python train.py --n_layer=14 --d_model=192 --n_experts=48 --experts_per_token=2 --d_expert=192 --d_shared_expert=0 --activation="quick_gelu" --moe_layers=[0, 1, 2, 3, 4, 5, 6, 7, 8, 9, 10, 11, 12, 13] --router_score="sigmoid" --normalize_top_k=true --routed_scale=1.5 --balance_loss=0.000168 --balance_bias=true --router_bias=true --init_std_router=0.0112 --lr_router=0.00144 --n_head=2 --n_kv_head=2 --head_dim=96 --vocab_size=4096 --norm="layernorm" --norm_place="pre" --norm_eps=1e-05 --positions="learned" --qk_norm=false --attn_scale=0.102 --tie_embeddings=true --parallel_block=false --init="trunc" --init_std_qkv=0.0381 --init_std_o=0.0473 --init_std_up=0.0545 --init_std_down=0.0545 --optimizer="soap_variant" --lr=0.00791 --lr_mult_o=1.42 --lr_head=0.0139 --grad_clip=0.5 --warmup_steps=200 --schedule="wsd" --decay_fraction=1.0 --decay_shape="linear" --final_lr_fraction=0.1 --batch_tokens=131072 --seq_len=1024 --doc_mask=false --train_tokens=705100000 --steps=5380 --dataset="wikipedia_en"
Below are experts of layer 3 (counted from 0) of a mixture-of-experts language model. Rows are named router (the router's row for the expert), up (a neuron's input weights, with its number) and show model dimensions 0-63. Each number is 200 + 20 x the weight over its row's rms, rounded and kept within 0 to 999.
After each expert's rows: a language model's description of what the expert responds to. This comes from a sample of Wikipedia text that the model never trained on.

# expert 46
router,196,214,207,210,236,203,180,176,174,202,172,171,210,208,204,183,205,196,175,171,239,198,208,227,244,172,190,207,186,201,206,173,169,216,226,183,225,217,172,192,165,200,221,224,179,210,195,191,185,194,214,218,257,163,191,165,230,231,199,208,213,194,187,171
up0,219,235,217,206,156,200,208,157,240,204,162,186,198,189,190,200,164,201,187,211,201,192,176,195,203,176,217,169,195,183,211,199,171,222,205,163,219,187,189,170,220,184,172,213,229,226,198,204,173,213,196,202,222,221,174,200,210,209,163,170,178,176,171,156
up1,204,227,221,198,215,215,220,215,200,206,150,179,216,208,166,185,241,205,210,182,223,217,196,209,214,224,193,215,227,178,202,247,184,210,191,192,194,182,219,247,207,207,211,224,189,188,197,237,206,207,193,208,220,175,205,207,218,198,192,255,246,203,176,189
up2,179,157,161,167,232,196,180,155,211,174,194,170,230,215,212,201,169,207,200,214,188,185,206,235,217,153,211,229,192,204,213,202,198,208,194,228,219,210,205,194,194,218,226,217,211,191,165,200,220,186,198,174,232,181,164,179,164,221,206,209,204,203,193,183
up3,224,230,206,200,172,217,216,228,217,212,219,210,208,209,193,198,194,199,188,193,215,208,204,201,226,156,193,184,153,175,142,222,182,205,161,189,217,187,221,196,215,198,186,196,186,186,205,212,160,218,203,198,203,194,205,237,216,214,179,185,183,219,235,178
up4,226,206,184,197,201,173,170,195,205,192,206,197,180,215,238,182,190,207,165,177,208,193,190,221,201,216,195,216,191,219,202,201,252,183,221,181,201,213,186,211,223,198,223,178,184,207,217,196,243,189,197,170,253,178,260,174,230,178,186,223,172,207,213,219
up5,169,210,224,235,175,187,191,191,203,203,211,199,199,217,202,192,221,189,205,193,211,215,188,178,183,173,185,199,177,210,188,198,167,197,189,204,227,168,195,197,170,193,211,205,210,201,210,225,214,211,203,216,219,181,204,224,210,188,235,204,182,211,211,220
up6,191,172,214,163,188,196,203,230,196,209,199,194,200,176,212,216,204,214,210,206,171,202,202,154,157,193,186,195,158,169,216,190,184,211,222,198,203,165,192,228,198,175,204,224,210,234,211,173,194,227,212,192,211,241,205,170,200,225,191,180,198,212,218,245
It responds to: Capitalized word-initial pieces. The first capitalized piece of a word or name, such as Al, Ar, Mar, Con, Is, Bor, often at sentence or item start.

# expert 22
router,170,201,238,210,231,188,179,202,174,214,185,185,196,205,208,218,228,213,207,204,219,188,216,195,210,167,223,194,183,187,173,172,185,208,202,182,195,231,187,194,185,194,220,222,174,176,206,197,216,210,191,224,210,195,184,168,205,190,192,216,186,232,188,199
up0,187,169,198,187,196,169,160,148,204,190,188,169,197,203,186,201,182,183,186,198,201,235,173,226,182,179,213,219,167,170,193,212,216,192,214,179,183,205,187,203,223,188,229,192,198,210,227,204,207,203,194,206,208,193,188,237,219,222,202,217,192,192,171,203
up1,192,202,229,239,187,213,173,224,175,183,195,206,202,207,227,212,213,183,241,178,189,160,203,233,199,188,186,173,167,193,182,202,199,206,201,157,198,224,215,215,189,168,190,211,220,221,213,188,211,188,175,228,167,197,154,200,187,197,203,231,211,211,198,193
up2,190,191,209,167,189,201,165,221,211,194,179,199,213,214,214,221,250,194,213,181,215,202,216,218,199,222,202,203,213,192,197,203,184,198,202,184,168,204,198,209,233,234,141,186,177,182,177,194,188,171,233,201,172,199,209,213,178,205,191,222,191,180,223,212
up3,185,223,229,228,196,154,220,190,206,213,200,211,219,206,183,182,185,215,212,211,224,208,208,186,235,216,212,205,172,204,207,164,205,214,200,177,199,265,186,193,213,180,187,199,208,204,190,208,198,183,188,184,216,206,192,183,175,200,172,195,195,194,208,200
up4,180,194,203,151,218,182,212,161,203,175,172,200,193,216,174,182,235,226,173,209,200,185,228,211,155,234,177,220,196,210,198,222,207,197,226,207,210,167,243,199,170,198,198,182,187,221,185,178,177,181,213,190,205,206,193,200,215,168,183,195,194,154,189,209
up5,196,195,201,192,208,202,212,186,204,188,223,180,234,214,155,170,183,212,199,192,224,178,212,164,212,184,222,193,215,244,192,171,146,198,197,223,236,208,180,171,210,192,224,188,211,215,179,199,200,171,211,222,233,189,198,218,220,223,165,181,189,235,227,210
up6,187,179,213,201,232,199,180,216,229,206,204,205,224,172,193,198,190,196,210,182,170,204,232,217,219,245,179,209,181,205,209,181,178,216,184,207,246,183,191,151,228,213,218,219,179,211,205,181,214,204,178,191,223,210,176,202,187,215,209,224,190,221,202,210
It responds to: Lowercase word-initial prefixes. The first piece of lowercase words, mostly Latin prefixes such as re, con, ex, un, pre, trans, after the, a, to.

# expert 27
router,221,193,204,183,213,187,213,221,174,194,192,188,188,222,184,228,206,228,170,185,211,200,178,213,231,179,193,179,192,175,201,174,182,244,211,154,205,192,191,217,199,217,206,200,172,203,187,166,216,184,213,211,207,183,213,162,220,217,174,179,198,229,190,188
up0,236,205,185,194,228,200,208,201,188,224,254,225,195,221,177,233,264,190,174,185,200,209,236,205,193,174,205,152,186,189,193,208,217,221,200,166,190,228,209,237,214,187,207,211,226,194,158,183,199,180,193,159,166,169,189,187,190,196,176,174,197,239,204,172
up1,203,167,196,212,206,176,196,194,216,196,205,205,160,178,181,156,210,234,153,189,217,171,226,197,173,208,217,236,192,196,176,164,196,196,176,210,255,165,200,162,170,215,224,138,181,213,220,199,208,184,245,169,235,221,185,192,223,215,177,213,214,214,184,204
up2,170,226,197,196,174,165,231,186,207,188,213,223,221,172,217,215,211,166,211,197,191,186,203,209,207,206,178,191,210,196,216,199,207,183,213,199,208,242,177,207,223,214,212,222,208,197,194,203,208,187,204,223,168,211,224,177,281,198,188,221,209,192,171,174
up3,227,232,207,169,187,192,179,220,191,222,169,199,167,220,188,221,202,228,191,175,222,182,199,211,211,227,181,160,228,196,211,211,219,194,170,188,196,226,207,195,218,209,195,183,188,190,185,183,196,160,202,185,195,210,215,178,222,194,207,215,204,190,186,194
up4,195,189,207,202,199,239,194,164,189,215,163,186,233,239,183,226,205,181,242,192,178,195,230,205,195,197,223,171,223,166,180,182,195,187,189,224,190,236,187,246,228,220,171,228,183,180,202,175,187,214,228,203,188,199,217,202,183,205,190,203,176,222,196,180
up5,191,188,180,179,148,195,246,200,199,222,198,218,195,238,183,218,184,215,197,218,193,185,172,154,189,185,196,189,175,225,186,201,148,216,210,215,193,202,200,224,181,199,214,186,214,194,157,182,196,212,190,193,218,220,202,205,230,186,154,201,226,186,244,193
up6,197,187,208,198,174,206,204,196,191,199,199,209,183,199,183,217,227,217,227,183,200,187,167,221,192,213,195,181,172,204,181,226,207,171,242,156,224,176,196,192,194,194,228,204,242,206,194,168,233,223,169,212,178,162,214,227,208,208,186,191,224,197,226,182
It responds to: Name-internal syllables. Middle syllables inside proper names, often foreign personal names in sports results and cast lists, such as Ev-gen-ia, Bon-comp-agni, Ab-bas-ov.

# expert 32
router,183,218,222,196,211,166,206,225,199,227,193,184,209,188,206,245,224,204,177,193,231,190,191,222,242,184,182,188,194,178,196,199,196,229,221,167,194,210,200,236,175,209,215,204,197,186,211,207,188,206,190,173,210,211,187,174,213,209,168,178,164,195,211,162
up0,189,253,179,197,199,215,163,184,201,173,215,206,241,240,192,190,210,216,159,217,183,179,225,202,194,171,162,200,224,220,208,199,162,188,196,218,149,219,224,196,158,189,221,203,207,166,237,165,197,197,205,199,174,171,242,187,187,162,206,216,220,226,198,226
up1,194,172,237,224,207,216,166,158,187,216,192,161,205,205,190,203,173,199,212,167,230,175,208,211,204,190,220,199,185,218,221,200,196,221,203,192,205,197,230,227,235,218,220,194,197,133,209,218,202,237,189,228,210,201,203,183,195,185,207,201,174,199,206,171
up2,240,187,182,198,211,212,193,191,201,198,180,199,187,184,165,221,205,201,226,210,199,223,172,209,209,176,183,181,182,187,222,154,203,163,200,218,215,200,217,239,234,204,180,198,213,175,200,194,215,208,204,180,225,233,209,208,209,174,188,204,187,208,169,202
up3,228,221,217,185,231,202,183,252,216,199,175,202,183,242,235,224,205,209,213,234,220,178,213,237,241,213,202,197,204,212,174,185,202,195,200,207,171,217,213,216,192,203,217,223,246,200,196,241,209,214,213,185,216,175,218,194,213,230,188,203,178,192,197,215
up4,231,224,199,212,205,210,207,230,221,166,205,231,199,190,237,197,202,207,205,219,191,161,194,175,149,191,205,230,202,229,194,195,192,222,199,225,238,228,209,150,218,195,173,163,208,185,173,227,200,217,202,221,213,180,199,217,211,210,174,195,198,182,193,205
up5,189,175,187,196,187,175,187,209,229,186,203,211,189,186,210,178,212,170,216,205,185,198,230,195,216,172,233,191,207,194,197,181,194,200,186,217,202,178,205,245,211,172,204,160,218,220,220,192,226,214,206,221,203,209,191,201,179,165,178,171,205,184,192,207
up6,248,208,176,178,179,213,190,160,227,191,174,185,203,203,182,213,217,194,184,221,185,173,219,195,176,207,219,200,176,155,223,178,181,209,187,197,210,213,179,239,206,203,182,198,214,205,203,161,214,206,190,212,230,205,175,180,181,198,181,191,196,207,173,202
It responds to: Inner pieces of names. Middle pieces of foreign or uncommon proper names and surnames, such as Ar-til-lery, Val-ent-ino, Spill-er, Lever-k-usen.

# expert 5
router,198,200,230,189,219,155,204,218,185,218,187,189,205,176,172,206,229,208,205,199,232,213,216,221,223,196,167,197,169,176,197,179,181,207,207,174,193,201,191,234,177,179,218,186,183,207,193,210,197,209,174,210,210,191,214,157,227,212,167,205,188,201,208,178
up0,230,194,209,195,244,173,190,201,187,213,220,197,186,190,203,193,229,197,190,233,158,191,199,158,192,225,212,227,195,208,214,176,237,237,184,205,216,218,175,220,226,215,242,176,185,216,195,222,196,228,210,192,249,203,167,184,215,214,190,223,199,200,184,225
up1,184,184,184,200,184,209,204,183,203,225,234,200,234,196,190,214,164,215,211,163,219,204,163,217,211,195,193,203,244,195,198,193,239,182,195,193,220,208,211,180,219,182,180,173,191,210,204,192,209,222,213,226,220,200,197,208,219,176,185,197,204,191,163,217
up2,185,151,205,153,212,215,211,238,236,215,203,204,209,189,189,187,224,167,213,185,210,191,182,207,221,182,201,208,174,193,187,223,184,153,198,167,235,208,191,180,193,181,237,203,186,169,164,184,203,195,213,179,171,238,185,194,205,192,204,209,212,185,223,185
up3,215,191,187,200,198,200,206,192,210,193,208,173,199,200,193,202,193,195,215,191,217,188,196,188,229,210,176,243,173,199,187,208,194,201,199,201,183,208,196,202,205,231,200,176,200,201,181,207,203,232,204,209,229,181,203,225,197,200,212,213,224,220,196,184
up4,189,191,173,208,209,170,197,177,213,197,218,216,193,184,191,207,201,225,208,194,203,198,211,166,191,193,202,194,165,191,200,205,198,182,210,192,209,218,217,189,243,179,168,196,178,180,200,259,202,224,208,231,200,229,202,213,181,213,237,193,231,184,181,189
up5,187,215,216,196,208,201,254,225,228,194,215,218,191,194,208,225,215,231,210,205,210,227,213,181,236,166,251,194,196,177,166,214,193,185,185,178,174,175,190,182,218,180,211,197,210,173,220,218,191,223,184,212,221,197,198,212,164,201,204,203,207,194,191,193
up6,208,204,220,194,164,189,226,204,204,245,193,203,203,199,217,222,216,186,215,175,225,226,178,227,171,209,167,221,215,164,220,198,238,176,197,193,203,223,177,187,178,219,208,182,187,185,210,225,215,216,138,191,186,212,195,214,178,194,181,190,174,240,181,180
It responds to: Mid-word letter pieces. Short vowel-led pieces inside rare names and words, often after a capital, as in M'ax'imon, Portug'u'ese, R'ex'ford, in taxonomic texts.

# expert 11
router,181,156,237,203,198,167,180,212,196,231,203,199,208,180,203,206,232,245,169,217,238,183,174,216,193,195,140,191,193,168,239,184,199,207,207,183,199,210,220,205,205,188,215,186,171,205,169,201,204,229,186,214,210,183,193,174,183,215,191,235,198,204,212,232
up0,213,230,188,180,182,207,219,190,224,188,182,204,198,182,213,234,192,250,203,203,196,199,176,223,203,196,224,204,199,185,195,189,185,226,202,207,198,197,217,199,189,213,164,187,191,186,250,172,186,237,188,172,200,215,149,178,180,221,207,183,206,224,198,198
up1,160,171,217,207,205,170,255,206,172,240,215,198,213,232,222,238,208,226,211,179,217,176,171,214,201,184,192,211,213,207,226,186,165,208,173,189,212,209,218,166,227,212,215,190,187,190,191,205,205,197,192,194,206,206,175,181,201,186,203,213,196,207,226,237
up2,182,196,164,168,178,183,194,199,197,215,249,200,211,191,207,192,191,170,196,208,184,216,196,163,173,238,200,203,234,205,240,188,208,215,223,209,209,224,188,173,216,211,223,187,202,189,201,199,183,211,167,225,207,208,180,227,183,189,197,199,214,219,186,179
up3,195,186,199,211,169,191,173,201,166,190,194,197,250,218,169,167,189,217,214,222,224,193,180,182,240,184,216,180,164,172,217,205,199,148,215,207,200,198,172,196,212,205,206,189,187,216,168,209,195,192,177,205,178,205,235,262,231,247,181,200,207,168,192,213
up4,206,179,218,206,221,218,177,188,200,238,244,176,216,203,231,203,166,192,177,211,177,203,179,183,203,197,178,208,183,211,231,204,209,232,192,216,201,205,201,180,194,209,227,234,195,161,219,222,189,171,200,201,226,196,216,203,226,193,213,203,153,207,184,209
up5,147,177,200,179,190,211,196,192,182,259,221,204,201,183,194,214,194,188,212,194,183,162,190,227,210,221,165,215,210,209,195,218,184,199,195,184,195,185,202,157,221,224,219,190,202,182,178,183,188,180,184,166,170,223,186,200,180,233,214,192,217,199,157,206
up6,169,176,239,203,220,185,187,190,195,184,188,190,181,204,211,186,199,238,205,215,196,207,188,208,187,167,223,201,208,184,214,259,142,180,217,234,228,216,229,183,200,220,201,191,195,205,177,185,216,177,166,204,191,205,229,215,221,181,198,216,158,209,190,211
It responds to: Word-final pieces. Final pieces of common words completing a short stem, such as dr-aw, p-ay, sp-elling, k-ick, and whole words like top, half, head.